config.toml
router_score = "softmax"
normalize_top_k = false
vocab_size = 26566
norm = "rmsnorm"
norm_eps = 1e-06
beta1 = 0.95
grad_clip = 1.0
batch_tokens = 131072
Below are experts of layer 7 (counted from 0) of a mixture-of-experts language model. Rows are named router (the router's row for the expert), gate (a neuron's input weights, with its number), up (a neuron's input weights, with its number), down (a neuron's output weights, with its number) and show model dimensions 0-255. Each number is 500 + 25 x the weight over its row's rms, rounded and kept within 0 to 999. Numbers have three digits each.
After each expert's rows: a language model's description of what the expert responds to. This comes from a sample of Wikipedia text that the model never trained on.

# expert 6
router:548500500482534462554501527528505524485512498509529523501495529477514509487477548491499498476471484458490498493498485457483508468529478478515517512480525502471498505466499552492470517527511540440524485524544514510487493555495504540483495454502519499535483491500501471440493477509507523532500494505508480534455496508521465492491501515538537497498470487447493463482523478558492484522495539510500519485500478493498479494501510464454483497498529487525514499515496490498483485503495518489501523514444482522504485535535547481432486471485474520535497507518554527480518516502457480512551518476526520485485442535492517492447490516493494533470507464523525490484510484489484511467488513534461496476511462485499495480486504492456510539528467486558499507557557510497542525514496533
gate0:489499486491487481502518495503496455513481548514501473505464529501490460525525506483489562552501484506490485495471505526512510460534507504493505447475509478485513493513531487520529471506497517530511515538474480501480499494492481471512530464488502555524479553534494476540561502532488552505499463503514482509479502465480461522519481541536487486550475512472493488494538498546546513524472526504503494564478480523496516485516523493498513467514532549460525497485507559489509519489511495517512517489500470481565486486549503525516501478520543533499520518510528506476458479485486507510477517476513504469499488518480467501517455529514522487528478498536500503471522555483471479486490469533532510527503458514528512493484490515492478560512462476480551524533502478497516467566495500
up0:508511501541527510510518471442490503498519525518452494491473523547498504496521528463475496464458506478507503483494505520497500508523534489480481500522526526520495524543540444492454478527537545515517519504553524413485499508518496485500552500475493519534500474500523528487522497462505481504511525504555489524484492524508496497483496495480517500499475471493494521491470510517510549528490494501483525515511504524477511480489527497541502506516506518457533505496478444513519517478445502512532535526512557498479490447510482478416494472490528513534523552470515503491464487533490532516494479499481548481556497516496471492505463505471494528527477512501540476528466504481506488461489516510462481483488501497484498509488507473482490484508533523571556467508522472487461508509490499
down0:457509485497443495513508540506485525517475470499508513498459530535512491538483504496500531476472508516503492511507450472507477484514551503517464485493494514501497458553528483485508479473548468495488486509523509509489511493486528532542445474498514505499473488478473465504450486541473507527532511523506489530509497489479535520550496470499511501497506494512501463521496521502462472505501486528497515484468521509445498549470531476493522501468480497494468466497488562521494494470491519564495499461446533507538472471490523472492472525519518495508511512428526470500486496497515473461515481498477447514484527521523477516494475516538488459522488528529537526478536491499486509463498477495527489501429509524528486467483525515508472562520509490532526508523526462494539508454513521
Description: Articles after prepositions. Determiners, mostly the, coming right after prepositions like at, in or during, as in at the end, the entire, a whole.

# expert 2
router:501472497489479502524456487520477523478520499481490510516521481473450474491466531466519527516488478493523481547507518518535485511526528501509487506489514459507473559500506499455485523474446479533523525509495484472468533447498476513465494508506472500497500509471482483505544525521541466508508504528471491500473468477460480487475495486482496512479521552505520481502503538503487504480468518478521510507475539468519520481501492538492545519504430551490487503517495529458498470500520486447542483504472472463491513496509438530464516480478498508514533480461453494514518536484537497494450492530505457460506537516552575485547524498502495487504474481519503557514495518483508516483497487478486522510542490516517471510481486516538492510518489516486513511450498501543502555492513490
gate0:465512501456469476471488461489476488477501519484551518441486498490499508454493506488508514534561460460486463510493502472511486540501530499498515472535503475528544467492498482502512485505530475441492466511494465492454484506530487502490460531484532518476455512512515493493521512505490519491482447521478502474507490464509515487508476485504517503440453527511481487494525544495488536533466499485502512577458480483513506508484489505480484482515522526498502532506516494502503493487526504504491517429487513478486475498483477539478504510499477480514485497488450502496522522555497540518516499486492473489460480526532498471494469480500493504497508479456512490470468443531508497522518486516461563524474458465497515471508444493504483464499497476529544483499505551524539532474514457
up0:505502543524506502489490495465528467473521465461538527427487516499485493477485497477521535509497491476530503519479491487491497476515504494519513551519503460512525474521495496500504451520469508523479500546490534502473544485468475557520504515503524457449531492500525513477524482482519508463491463468466465486479542510440523525516468509523528467463549483472482493483496512439504459493469514432492510522457489528471541479505520476520535445513533514489517525504470526492535503494530525517526502543476522520526500502510500528524534526490487495482482472526487549514467488492510489530525508504523496498489495515480472486511488491531540474433502496496516515516500479501522484495496511521524513497570468501511500484529546444515488511462503537489498488481499480495452488508506494
down0:509499465486501471507515486481521517488476474495485507472503509530483521503460500514506482517501483527507554504578533523467500506452516525567492465513463511533511445491514445515520500509457500488502494474500528509513516521559509494490456484505493507486474484496501519502508517504517519469488432583464479498509498515527516494515494513516463541511492508498496484551499439489490480525474479483544497551479502504536450518514521474479472527523473504482515500554447493474513539498514503498497500482531474495521482481475462529539482525497530504468537540470467488506474517497502498499483512527467488474493545502494472500504511476514467481506502514469510515487519463503502477548489471482511490488495493451526474556520477523491489488509507536494490446500526469501508483462540452
Description: Slashes and surname pieces. Slashes separating coordinates, stats or paired names, plus surname pieces after first names, such as Od(hner), Cal(igiuri), Hamburg(er).

# expert 1
router:482487491463479493469506507510516546468522504486540497502454485498466528447526472478470480503529528501516562464461532529478510533468464485449478529526489485529495484505491508498551501540507486498516502472538536482498494486496464531506479545517472456505492539497531498534513511521522510509477490510477504481520514502526516512526480554519496535511481522520464494524478462513512504522499495500519551486516511541551485516499457504518485498495464473464510534522495478508484477484501470523508466519483457461468494503520504509456523484516482471467495497505453512513530451512489501504467523530472497478504476513493533461480477518493518475550505544489503518452517491489509474524492500492496505538470526543562511487459459489520523517473491452516541504495489508537451504550540496
gate1:442506465498521491481541530475537481519506538480510484453491522531501525506496506481519514518514517503495531522502476485533493537524477530526506500511491496494508509497491527479489495464502487465480501498512517534504505507460561492465471492442482499500499518496552482536474529477498536522499497468517470519502491473472497502516520498482484502482507466488456520518487491488502505538492517513493536501533517559521485528517534515500514529476477511520522454494501490500544465458476472500464498570497477514449484487497458481553540519527481491468523508524538485516516475475483442496504464491526557471460495513444474471500493475481492513522491477480561521510509506477467498531456528453522492484492531483483447522527476464522505498440479497463522492548512517509506491507468477
up1:473475481503509478515547548513490544503473493557480481530505539486505515530530509517495451505515502501492492466471504466520474530533457520495505482478516483499461489514466497532481502497487488444499499487522494473486468517425542535521525522484466504477436532504514468512502522508496504477506512493489498515530520508463509483488459465506552473479492523510505538518466500472517504507527512554448496487514524446516498513523468489498478494480503545503521512511521504502461456504508495498500516522491538476479487462513477513516556477524504484459514498447575469555506500484501480492550559496481511515482514470514479430509486513482469530525429500535515495515493492502480507527488510487488500484500485471539494502490486505507489506531508514492528494525489515553507505537515490
down1:461499483477502469517496461474499500503501470532503506479524542523507493480545470516508533503470527503472519514522529469517465496477466525520456507499498507530503518489492460531466531485530514478488511518531514525478500491488506535511489490517521507454484513526508520489477483512524451469530473502440491540483531506474569489506509527455487483517491449530524535492520541486443483484495483497490485471500462507511516576496484507509447517456537501505526504490471474520504533503523476487527519498474528501500503510502522494524499482513496477554494501469494483525515507478497519506483468503442525471472499513486531463466549463465525541494460491503455443531482490509485533479499507474545479537501508479496491459491508534462502497495464494472429497486467485523524493524479474
Description: Foreign name fragments. Word pieces inside non-English personal and place names, especially Spanish, Italian, Irish and Romanian, such as Ro-is-in, Fil-is-etti, Qu-ir-ino.

# expert 13
router:495503484493499492505438492467473501509484502502522458440493492479515472530509500484496510502556492464560458496479482451488482517511509483523500488491512507487497466505495483544499464500465505475472490538503455531529516482531507513511518511509499498483484520489506479549501547502523504539486540487503502491528506537514517515485517478465511508495473535480554460538496517491533525477554505498504531486527487477511464525515477475539454540494504459498517444516538504524537475516522513452482515510513544555462513457482524477467470466548489523499524542523463470515485515464489514477516511498486501494523465488489510489491493467480521537483479534511481536493452511490521504481544543519532527516521486517478474515488430455479494490492527496537474511531507487504525479503467496
gate1:522510473475505499525426511493488499498537482520543478489525492499486490505505472497549505495527505494493460551461490493541526477499453463506477490524536513471548526509464525521509478566549510512474451461478480534468472481518500494500503498480499518467511512552477532546450491487489515553499495527543462525526502517472495483520504490516512506458513511527499509491518533531497501510502502485439509496499538479460547466557503504536499504532522494499498493511531530502484494510535493503507491481493488536506528512469512479481494499527511494521555471535512489485561517561498472473495515494452505523492486491504519533515436476512510542532496500498506512483477502522470495511508519491517464527505539534478512475464510496497506432517513482515510514524483483463469529515500481
up1:454481553465523489541497485516508523549538490511521512520477485501548491521467477485503513518538494511512506500524509441501473510482492503516492488506513473478529458488470505496512475523524486528470497469512513492519510456513472519459512473480488449520490480465524515500471515452517488505489515498532494533467463500492483505505518517483548537487522522495503477479525504543480483513501503505492483435503504471490496502529534456532499545495514500497578481535514503475465495492492503488480540528491542520507527490473494457502511457482495508514540471519518501514465513525471499527474529469542513503496479500506509537493520473515510517551481514465429477507481478474503537571502451517545440497483457532464505507531479481493512510533477497449519505532501530507524488508514489
down1:571518493534493521486549502530515492513532500456469509493454527485508500524498502541492462508574499540528473528533526508515498479531507483501521497536500534482547481513524471471484505497524452511497503504534540485496510486529507491505517542476537468523489496478528462454483502523547506507533532496516509512530515504544512456522466499519491543507517523446486533513488505527489489522511531535523511506502520507491523495509510490512505499485529517502512499484519529522535499498454515470491529500506483443501534485492487553500494523496463518508497505501508548530480535515473500470465546488489497521536477502508554562516509480471493541486480508518502461454485538490495513534452516476519454472537482468519500500493515482453507518494480455473480505483507500494540559502486523
Description: Occupations and measurements. Occupation nouns in biographies such as footballer, director, politician, and digits in height or ranking fields such as 6 ft 1.

# expert 0
router:467466508481505502512509460524494524511524574481511452451524494521473511484492542511535492485499535489511513530441483512507497485499467481494537485502522492488532478525485520497510488502507507485505484565488479502458503533561498485508492555502529468504509520480470516493471530538511472493486495552489506540500467449474530523469508495464528514487486501509455431500506495470482497516509563505485505551453485532545526501514553490492505511479527496517501492512504514497475540528547491504491501478526510511507507477448548482487496478462516490501521538502468522448500548495472503463487548494471506472454521493464531492474466486505503501543533468497490487507523490496468522461507538500485499482493484517467519495520500492537530505520478476486523507479494518539540533509496526
gate3:481508494516475463477530504501515501496466488480490484483513503492522525475447498525467505547503463508473517533564507496557493506581493481489517509489514477502492480506505483553554534500498506490510527485471518517488516504563488460489514552512498530528507555506459472489478472509464528485506569480500484499531475467486527524526501468497523468510506483478501516524541482508476470464491513473476488521512489484512511458465539515486523488468514468487474522480508508495497526540481466486477460519478502477536542513522517540527496508463492509512497531470499527490498454478541515484529501511486545515431519488536489481514517487507489522480518519495485503493525546506535459511529502524483506487475502524468498458493453512515488528528532466494483519519492487531502518429515479
up3:486503516441514478509478524523504507517502512504501496487509496475525491543508448510501447482494494519513528437480508547483534508531509488531539486501512461497491468518503483478511518504531525503509482562525497537484483482479449507493482519512454483488437515473493535488489463512519507476472450452463506474474512479485500468506485485477481500544513538486518561486472467521518502520464463543485544484494495499455518550542543516485525462465526507559489485549529516492523468492518516520519536485472511500512512530493500506478541514473528512519506451498492494501513510520498450494500492481499471512490493489484491495531466530518539471511551511480507514528515525464519494518553506454483486468521508471537514531504520483498489481522496549474551495514520527494477477497511513
down3:523475513564453463496481496482550519516510540492482456510506538493492517502524481494525513458504497512467476496496446517491501489538496487467484539515515502468489462501516490499513498532487535540508573489509446475515506497531477471471533509501493519483463516480445478475492497456507486542479545526488470542473489503497536486568480456520458512536501485503532507514527481483485504480526513485507476506510504524496524528484492465501506510499471461561469506543541491440518440507473538536487469538517517504481472461526498510524481528455523482501502513522504482501495480501543474494499503479457507525474481474519520532526480507498504457492488513479568518494556496500516482493475520490487506478462474527500486519477500483515492489527506494471517511502529488483471497532501482
Description: Digits inside numbers. Digit pieces in the middle or end of multi-digit numbers in tables, scores, coordinates and statistics, such as 86.14, 16–13, 1,054.

# expert 34
router:510476478514519504521499476467479490501475508471494451487487477494493523499476498533464481519522464488489506499506465537467489512520467471509554485491517458480456488453502453496520474526516520546457482536530458527482460537532514485529510494470543522468487472472500552486473535527531521537512506507458485527495497497484544493494470505489490480489485488492518532485472511517477462527449499511505477500480519482496497515513477534503495488449536517496486495506465504498521448482500492499537512534527515500524481532512542515462520448489486472520476489491458526538494497526528484483529480535529503500474456482514538466509546461486553509470497491539472476485496529522446500508542497474510518509520512479520507456519487467461483510507481518466546474486520509520519522512439525
gate7:501493456530484513560501488493501545484487530531502481500515499501508497501517484530517531500514529509482488533512515512534499503531506492515508460479487529528522497541511486486511504490519518512483469518543476504548443485518510531510462469509546496477536479519474511457522517470544504530513465459430523488539502477479505535515515468542540537502538539473498486456523509473436497520455493454540516479515495507469497479519473452455484474506497477477483463535480495495521498516502476519496482515464486488497480546481480503480466474484511456481494499487504499478512511528494529481496518462472520509476493548464555496543550493478545503519515480508475470518478530514528512526462490485533484470541493496529490504512509542479524500463530526499554485484527486497498471470510497
up7:456500498512513544487504503503515516484476519522509467485559507506497495505509508507498515453460470524467540489526456488446481491549504506507453487497515504491503539524503487571516514501566524496511434500559524469516512553506510501473523491521516546525489519530488527509525528489493487473506510506457546496499508459507518536473536476479464483455482489514507450496521502490496505482516483503511515526514500524455508517444508530524473495525470513455500492484493505490517469500508480530489483477533522524480476483506519480490554485513490495473520513543507533515514515516488519500469535527517480513483467531532509489497476539532476479504515490432491492459507476503482523459531443527471491482505485449510544458504509498495493495518462510490546476533511531498535486486505527
down7:460531490497434512498491489500468546482534483474525503518515468508499501462501500503476454500536458520464452438447533500506518535476500500454470482517511469487511530520512494541490477506517466520469483486488497469486507459446509518482504510489473543480506489475479520509487473476533479496563493513509517539515540515494465534486527542528519486494486491504532503532510463476493506475468562502484491498502504509516502540533489464503465487477517475452500526542477509522504518454510541492474517531511507521480461534481529527483511486548542499501509477513445489505512523474529478477471514485492488495512496524488532511525497473500522485476534508528474484464509463470499515527502473506529501492490457510493507468440509496488515493511485514474471466530490520482483417493481500
Description: Quantity and measure nouns. Nouns for time spans, counts and statistics, such as age, days, votes, total, and census wording like other races, living together.

# expert 26
router:459508518477473521521479482512501480519535551452475504521510528475481513503520553484535488511445500504551490512509495494507487481519512474529521531533502495518520451464509520549483497547537479523458464523514472478507469515481517479479496469487498514536498483503543494493516537502475520496490484504500496504490503503492498493508476537483486459491500519495547488531526541456466530541474524489527452493520512505540535505537476542499515507506496489489455523559482551520513508442565520478458467526509547521526495461486537510490495457497491471475473467476481513554485491493531482488499521470529482514525498510495507555475518500481531539521513542478465498529522527518497517511485522498461507483495482518482491483514508532552527495476467480477513504523488508472522529470537504
gate0:519491557573528488518532544506491520512442469505483535490465489494476527495495468505479525500495512527491523516496502522532509466539492473447459490479490480510523500518507477520507493480477462487476491506515528494476515501509530486521535506449500574447460483503519510495492496524515514520491492513483487498501509526452489493508490517513523557492487497514512478485484470516469492438529557488548506521537510520499501507458446518542527469488497515506520578464496508497502532490510535500512505524496546565478470546477461493504489507507468476503535450495501482522501511528487510483512534484471481483490484524497513525501495440480529494524494541460502505501490510506468459530487475463521512498480508506521499496477512474545530476500535507509503511488515450536524472515482496
up0:496491501486488489496490549444499453518493493486562504557508492510476493534489532500509509541482521510527543507467512483481534537510467518520513510446484511505494497491510488501513515531474482496520523515497503452520508525451498448465560526497457540428499488501569525504477537477473490491498481485484480476526473536493515442505515497493527498496480517478502528520568544467503512462515486466478528487512468503470510503489487505513447533457494488516532509491500492452496481510525512505512474449533506518517517481514520497519488528515464489509518515501497488539520486477531450526511485455473504494525468478500542502486492518490496526549482488485511506469465530531504498551492523470489489473498513534476473529461471470547484465507498493503529514505510482519508530481492468
down0:525480493516457458550505513505485471465437517510583489468477478527521488520488474514491476511519519496528525510516486552479523482512493484506463513516472486412505505522485497491490466527461505467496510508498483496488535499473501473543452493506492496501497517574499497516480489479530468509523491451508535491512470482500439497501449512531538459500501511519510503520450510506479496485468480473475472511514492526488510509509483499517476480452513507514496503507512520500493468523509444492454499502521459476511487505517482515557488490510495517535510475439497533493492529508479486516511512494544464507477482491525473475477530511515521507481541521532433443474506507498517508532503476533492529515511503486505462520545489525476476496489512494512542527479471477516463505520511540
Description: Dates and years. Day numbers and years in dates after month names or in, such as May 20, 2014, in 1953, Nov 5, 1921.

# expert 5
router:482477450516517507521449516488487483526536545470457503535505502526473465525461492519526488518499532504506515545517522488484536519500490479502450517485528530494507440488482479507479475566469483478506502520477502466487493477478459492497471520531505537482475521489452493482470503531484482508498479506451480551536506539528512497499507493482493491502481495488522486491474504486542561541539509513535534463498544485503457445531506478516502527468493509538522509483516499540529480518508493511461507505535500528513494496495514558510500470524509524500466574484493498516540480463478542501536495529544480507541499487473506529462526528480495452498514493485505497461486534480472479479483496481488484516467524502448487482459499488487521459498535513545510524519492490486520502507500525
gate3:498549487551510475517508469455515458550501488496517499488505498543492531513483482494520487474549483502502503522479495491508463484520482516510471507483529512533453460536479518464511533498506518529498492503534523483507514505522549474485511459475496509468564505511473513492478490495480504499472508494514504517501499513501555468526553483486522500567521515477478509499480489546460506516497504502480480525516506481477511485538463537460489475526537462526515484530491514529488462560524507504493486502484491471540495494508543490505473513427501505521502516496525468500531509464483485507447477491512495491498508461506525513432498503511517514499478526503515499465481529492492547569515503519469507498518472501542472523492458482549493525483537489452505510470493543514483525552522460
up3:485501499535489519487445558498499508511530503493470453512470510527490459524481479523501484511494480484464508467518497488534513476477469463493485483503448482488530477490526461504548495511515513491555511508485514467503484500501480513529511520503530501493476526494487518561499464519520531517481507493516523461542532466533466516517498564493476501522491548479508523500515550524504525503502474506524461478457467487546514508486495515526521526539488507491501515473519495536509509468479488457513523522466466523463487510489484470471520517522466488548497508529456531483489515508499532444499503513529492489453450545514524536497517491471499480547481486502516485477546541505533479454481482509504503499494469462491509544465508508465531500482453526504515493495519492481485496439459460
down3:481538512514479457521464527499490504492514495490506525588470515499513484566512529537491499492510497519504518482494516478487500523527508472484522498549493502486501538518512493498520504551479501449486515501503528509501507474480496507474469462483472500515480506490471491486485488521478530472497504484525510474512470460476482496460527490482450504511422500489559500519503485484525480452468492510497496526497561514514491489534504502524529513476466518474517492516475511541529508518528523512526494459504510522458502498477499506489544556481540512505485486498518454513494502492498508468548559492493502474552514484544504507540501499441520495520465479499488471527474473456524495478487469528536511532504479527492507488514508508467460466491518466470473521538490582466504502488523465
Description: Institution name heads. Head nouns of organization and country names, usually after United, National or of, such as Department, Army, Council, League.

# expert 19
router:501504489514498507522492522524494493508542526472502496484514489480518510512472460513476525471472486476456487504500465498472474499445538472563522506521484538493512515542504490527462523469500521498493532530548515542543492485506449522486521497477507524524472523504532452490472526458476487473488505477487489538497479484459507523501461457514505495469517474467517465516482464494501485535499507484507477508475491492481511469471507453482465449478491477541551463476478518543534507503469512482471528512521534508550539508479526486520526519497540498485513483508480476481547475525551516508509516479464518487504509478495513508482543503513507521457503491472478498511524489510457534519509556472487473503549506498472537529486529508492545483506542458512503490514456513447500542477468509
gate1:515453502498502490504483486508518495505487493503489500516484471504522548517492495489538533520536468505516482480556467498516494486495513467523512451470532495515513510490476497505535500520484499439527513501486498504516513491512498447484506526536552472550508517466488499543477485493498484482503518509454461498541542528478491519510476501515487489499519524490507500481569491502504517517523503514496503492479503446465543477474478533510499470491501473530489523546476509541511499522519505535514505461452446538537536533481538512513537543537507486495508497498490474444505517487512520466524510558520505482485518505440529481499527486501519497509491490490474546452463468552481506452493472469501480489491553481504537521489540530486480485486522507499530461456475508464520492550467480
up1:490476506455496513508476476499479517519486516482468583483487484496494513537512518457509552518517543467532487478487450500495466492514523498496521494474508491532507499487476493502492511500531490494484519511520469470494537526414524483491484498467522522512518528529572524479475461494498458506499453496459488592492535541489498495486507535494496489444483538484516510507469518520554518536493483459513467506516466484496521525491482506511502479480494508560482494513480529506500491499511498498533513487524513511501473468525449507502495519513516492479534520457499504501449530506507514516481497466485486455494496521499508475466520517523465522508507557503503471459503490474472482511473504489509484519525459489510487504520466510555469497501500493500547495517536568524480487531506521
down1:505500563508501478516496528506520538524533514486524460497476491489529526500522528485501513499514503534481510509508492526491547532532488485480453496482492455507484484500500498511489490511482554485516460516495478476494483511554503502447466551515504493469480498497480474460455538506496502491528478536527465520489487492495510545482514530492481498515475524487553501487491487507470492490516489452478512452487525476520487507502495509534508502520476519497505532465490478548537493507486483490444497475494495478492514485493543519488460498506477503490493510504564506544532472489513440471515535552547507515505472520523502481498534481495450515560521501517431481489474522534474509512525462501473493526446479505486533486500533522566525498495494553501521492537522469463496487470461491
Description: Ordinals and subject pronouns. Ordinals and superlatives after "the" (first, second, last, next, largest), and subject pronouns he, she, it before verbs.

# expert 32
router:477494493505523491481531531477484504531511469452523477532506501545498485520486513517516498493509490485472491518536478493509524515472451492479543489512507550494537507509485532497476508497495486538503490525505469487469448499506487522474495496495463485517493505486511475511547481510500520532521501452462512498468539504470498503467473496472509506515549486515494539493488511509481457501521502496541499481485472519469514492478487502509450526544518524472546469514461504525491447483497551532548537523542522457446526517495500528520467469483482477493473459463525493485490510517499516497491522478462489488481515450516449456514562446467489530461505492513506489491492498538511532490515463500506471485523499502480460451509455492524475482504550545497450526473461469511460513510489485
gate1:523516488485511486472487535502514523519497499518491496509485517444531513506553479482488498446521489481470497516491491526463484555521518490475530515481524486542486488498446507469501420530509489502543500523459488493458522449514481496536507515524504514527522491501488478492521482515527502480486482458509474551509485507491511497505500543482469525517492475492456493486488496474470496537488507484476510509469534516541499460472529534500450537503530487441548558522521476453510498497490466502527507480480507514463498540500461497481496496471509525485472514533491473501467506461496501507524514483477486520495514490533521521481506468522523522534440501478527498455484458494558460479513513503548473500496497495534484488497497466464478517508456495492532518524523476476508439546506521
up1:527471510453532532492461465471508482487488504468500504488478488510488469475515489505450529478494471475495502479474523460545504488548507503501487499519491478473486470480496466555459479510482527475483514515486509510519463494538506523494521509472496521540509506489485500493481530521478523496461492523546490463528454492509484493471489535491495462449455456536487507489522519480493488455469494530535501505477483453470482505486536501523518487447523510518461509531504508488450467474554485498506479532493495529512514470511458536495483523518505490484461438469481550520521506493495470540519481483539496523525435511464515502496515493469473515490498544465476519550474527529511467487522488457511532439497510524495506501468517497490486483505509511483512541561494518484492514470508521
down1:508523477479531462509480518477524510484482508534497526450522519466491525453499537526498496460525493486458492506499497526468551503500502521440498510469474499498501448532500477494546495485470524467540488505475465502469496465507487466503511481545494510519534529478527490489515491546509520498511521445481539558527530489549508497476534519459458491499489497484454473501492516464463535530488472495505494516512463497515482502527517513489509504495541471484482505528530485493474452497505438533526552503510508513458487530540502508445514468477545515522483502496503498510532503516493487486518507524466508534516541511514480491505497489507495501511535502546493492469478497520544516502529465512570439492502514491444509547474506493477476499490478498521489488523487507492453536468487512
Description: Passive and copular verbs. Forms of be and past participles in passive clauses, such as was, were, been, made, born, granted, opened.

# expert 22
router:511530524512476479545522513556505482446491499504470462496459526499515516457509501530548463514480496520515510507491492477484517532516494476505503488544488495481450508498503497453509481507478528525525503573515525480530538471503474506492523517467495485538475467525494503516513523494509495478460504450545484476498444479535465493538470479522445492499509496468457437488490481528497540509432482489495500570488491495483475479506499448510484509502504506528527519457464495471503463469503515480520487485473511516466476487504476531497523459488516515483470506480503509524535519496532486461499494473535492524527505511535540502554482528515528473505483522548491469496509480511485484549501511500474527512487488467476474477445521514508493491477501503526491474511470486517479483470538497
gate0:493473508448508506466497547528463487506518503498524451456517498552514491522498499472537493527543515530507478505521487490495484512541491504463482485534499552495532476515522511513524515483517511471529516490475513534480514565477457514494510515493510503488489491559543491512498513487552544462489518513487524522525529481517529478467513472530491467498503507528489499516520452495512510523501479505505488507534520454510500493530508511490492481532521458506514476458490472505541504471498490500494510489487463544489498458512508469501504530530492515549448483451519508513517459538503489545533513539502477467522524508529499471517497491516507535503491559458518475536502535545535445487476502471491525518508519474505495476480525432496530511485500486551523535521526532495510461530513478
up0:518493467484504488481456547519466552507477473493487513490476517551503505545530518466475484474500525490508500511522483543526506495515503469526475530501465544499478505532495528502524511492490473451506502463473473543485517519483501513457513512462513506531488518503501475508491504468494541530503548478507560478513466440469512519490505481508450507491542511534487494520498495511469514479493505508488501506475505462538485487523488505508496490513513459467527495500545467518538483487555465487503486489507482527474527527474524500487473487539522507545514475475519506542567458550475500525529511520508482515446472541475456475530473514514499493506475523451460490498493479470499497527483458450504540475474518490541502534498536512495490522491487497512533508541532472471522535494520477
down0:524485511520488484464541495468480509542493542507523479547495518509427486486503542502509528499495471486477471497530514535466511543487498506478469511475533476476507471500515527466504477515522484445478516527551541524504504473503526488486516468508520489531554487516478520519519433529486508505530494484473531541490470531525467508475513484502494497495498519486500484496477507461460489502510490530501475492488480504483518490521503505513494517509478443467466480492507522499523453531480466466485522477495445458467491494500472527469551538477505492486502493504524569524491485513509519557484488526538509493517550491479464507499496474478486500511535551497485517472471516513448484501480508470475515474499515504510514511494574460505525513490503489543499503525515468518528522479511432
Description: Possessives. Possessive determiners and the possessive 's after names, such as his army, their calculations, Henry VIII's, often before own, father or wife.

# expert 25
router:450507498493492475530526522540481511510461523498487530497520473546528460492496548448486451499486456512479509458486539523487556511495538505517502531468516500532514540537465487493472460514508521493488504458505524472573527494504501511484477491527492474495499551538459473497469451447458530515523532522477526472491487452475478460519498478482496500475506483506493495515502513497496530537510500497506492465486499477517504510466493460499507521511499501542505502505488490501481559529493506468495492481494479497446471466480540530470482538502517532485499484502513518532498494536475504531505503507521506536456481519508477510516471481534516469514482494491455479500538517488528524502513494517467454493546480558506474511463535473513553494509488471490474504507469483471455490499541490
gate0:546493477505493514541514532469488494529504481533447511526535476468454546503485500516501569465499540505492492531488477506495453578510480498461500500474477473479513486493479474506481539477483486462527483492478502485483510502515438522492488501501524476516500487518490431486462466457479494523481515530484543516501543494469494480488539530453515512515453525524519504567503472501502536525466503477481535500469484470531499495469487466549510494500479514487510483481499535503512526470492497529506529512520501478458494523481510500529502519506467530423483467500471492486512531508474519493464500485451483496429523486523521518520500536488503459467488490503502509488473457502496529526506504510519472479534483469478489474486483514487495503504513525487503496514504529512465487512523449
up0:480463469494444462488486489509484508473509471508446461514489508452473533510500461522509456550483509509462445501517508503484468514513487486490508479465472503520496484480469495489500513503529473546509493467541481545484481504522478527481480503499474532476490496532476551492499490524501498543478548513509487516501467482471495511522523471531517520491531505534442514497444529526466482463516530450482530506507521538504502490488446527484470496530507492534511475454505464500511467471518509510507486486499531486526511500499522520523492468492486509486563493528492470525512517507509516511470507538469484515511512495525465483492460571523513506538505541502499500533475513492480509476543524493504499501465475523440548473501438485481530497466495467517497490525489517516513500545543497
down0:522482538494490499500497540478559485474551506465517506510482478507462502488450491510523524491528468463486457469464516513453538554508546505521498511490525542504513524485514474519496510512505500504504480505494470510485504516478473489448486502494522472503523504441523539541482497526486542484465512485468506423476529524491488549491515491504495530512489489541547550514485469497537524487504474488506547480492521513449504517525517512539468467524442515540515482467469508499480488530487491525460489500484489481480501495467499452509482465517482521472508570474484478512448496500480524474495516484498485519510500487454505497513517465482526518484505513492518491463479525511491531503525503514485499485558461472508538485498475502471546529509502501478534511548525495466476517527489494
Description: Infinitive to, modals. Infinitive to after verbs and nouns such as attempted to, goal was to, modals like would, could, and adjectives like military, social.

# expert 20
router:498476464537455506493538512511487498523555505485492461497492497526525459514480521491450514517466495485497446501484527496466490503515478509484545461532526485462512509463468518523464505454522516523512481466494475516549537508499524515485498480516510466494522463499519530505519523471501517548492506493465545547486497526497459485529516481520571505482511489464505517456514503552499508534473500508473526452546499509497534493474504539492509475498485517480505523516485482477529505513485482498528519508493495528511465532464501487490507537479461505477514478523512520475466463495535509530492506542467473463511526491476450449493500487498505511520492491492510530465487494502519524487519501479525475540511515519457469509477529480504527541442483474504525477487431494434546501494482503
gate0:505515527517522518490509490542479459464492511511528478488501507511500519503479539541469504485489527526548502491530482478538480552505508499502564528552526461509516491467459507470446514501468483512480510504516514496521500496494519525484491532499516464464518506447494538520539472485513506517495487523504532496492459533481485554529534477533456523489488500489457504439510471494513531488478482504498482477537491468515500447491468520510510480519493490501475488493494513519487486483503502478552460505526437472538552528515538476474502481496489492467479535488529465502518522518490482482453576527508491520506482508491512492504459523492466511480497463491505476531476458491523477469492482486503553517483502484471535499509533501523489506480478489468553477555473480470542492497523512
up0:488537457490500518465511481490530522459489544550508500487464499476495518535548495501569512489473470537473534474459468468491525510512485483524509539510491476517472523551570521519520473513508477502536509544528466533506517524478498508510485460467516515496533537477527544470489535496476501478530504474468509505491541523497521464500561489482541486542465493516493538535441455493494487497535486487488484527455480494467500508514516505456486501490528463490451495452475466515495496520488524506481506457455471520484512507488456495494487469490477506510500490448470501504511470524520490485506508489469534511486488486537544510469522481486465512516491499525489521486504511510524523501514521479502497518500478539493495470489510478543495508491563519534532539484514506514488490505526478
down0:474504524490474479479511482491520485502453494491500515457468511469494523491486418485531501520528503505528525475502483511513505477532500499498498470480516505485457466504506532508537524529499550494483518447519479490506492513490505460476508504497486550523468517486476465518503561514546483466510487504486506496463494502517499493505580495487521526482533513469492497492536562478501493491477480493467542480478491482488514525467528511482493481479519479505474520503508508533495506523478522515509508464493534521483486549497569482482477491471517496511486487516498488473469456522472448564514515509535492542513484553520533510496488511490489517479486466557497511480480496528449481517516552497499487523490505516494528518507543489478547473507481495457499541546514558476511496499473440
Description: Section and category headings. Heading and category nouns opening infobox sections or articles, such as Personal information, Village, History, Species, plus nouns after a or an.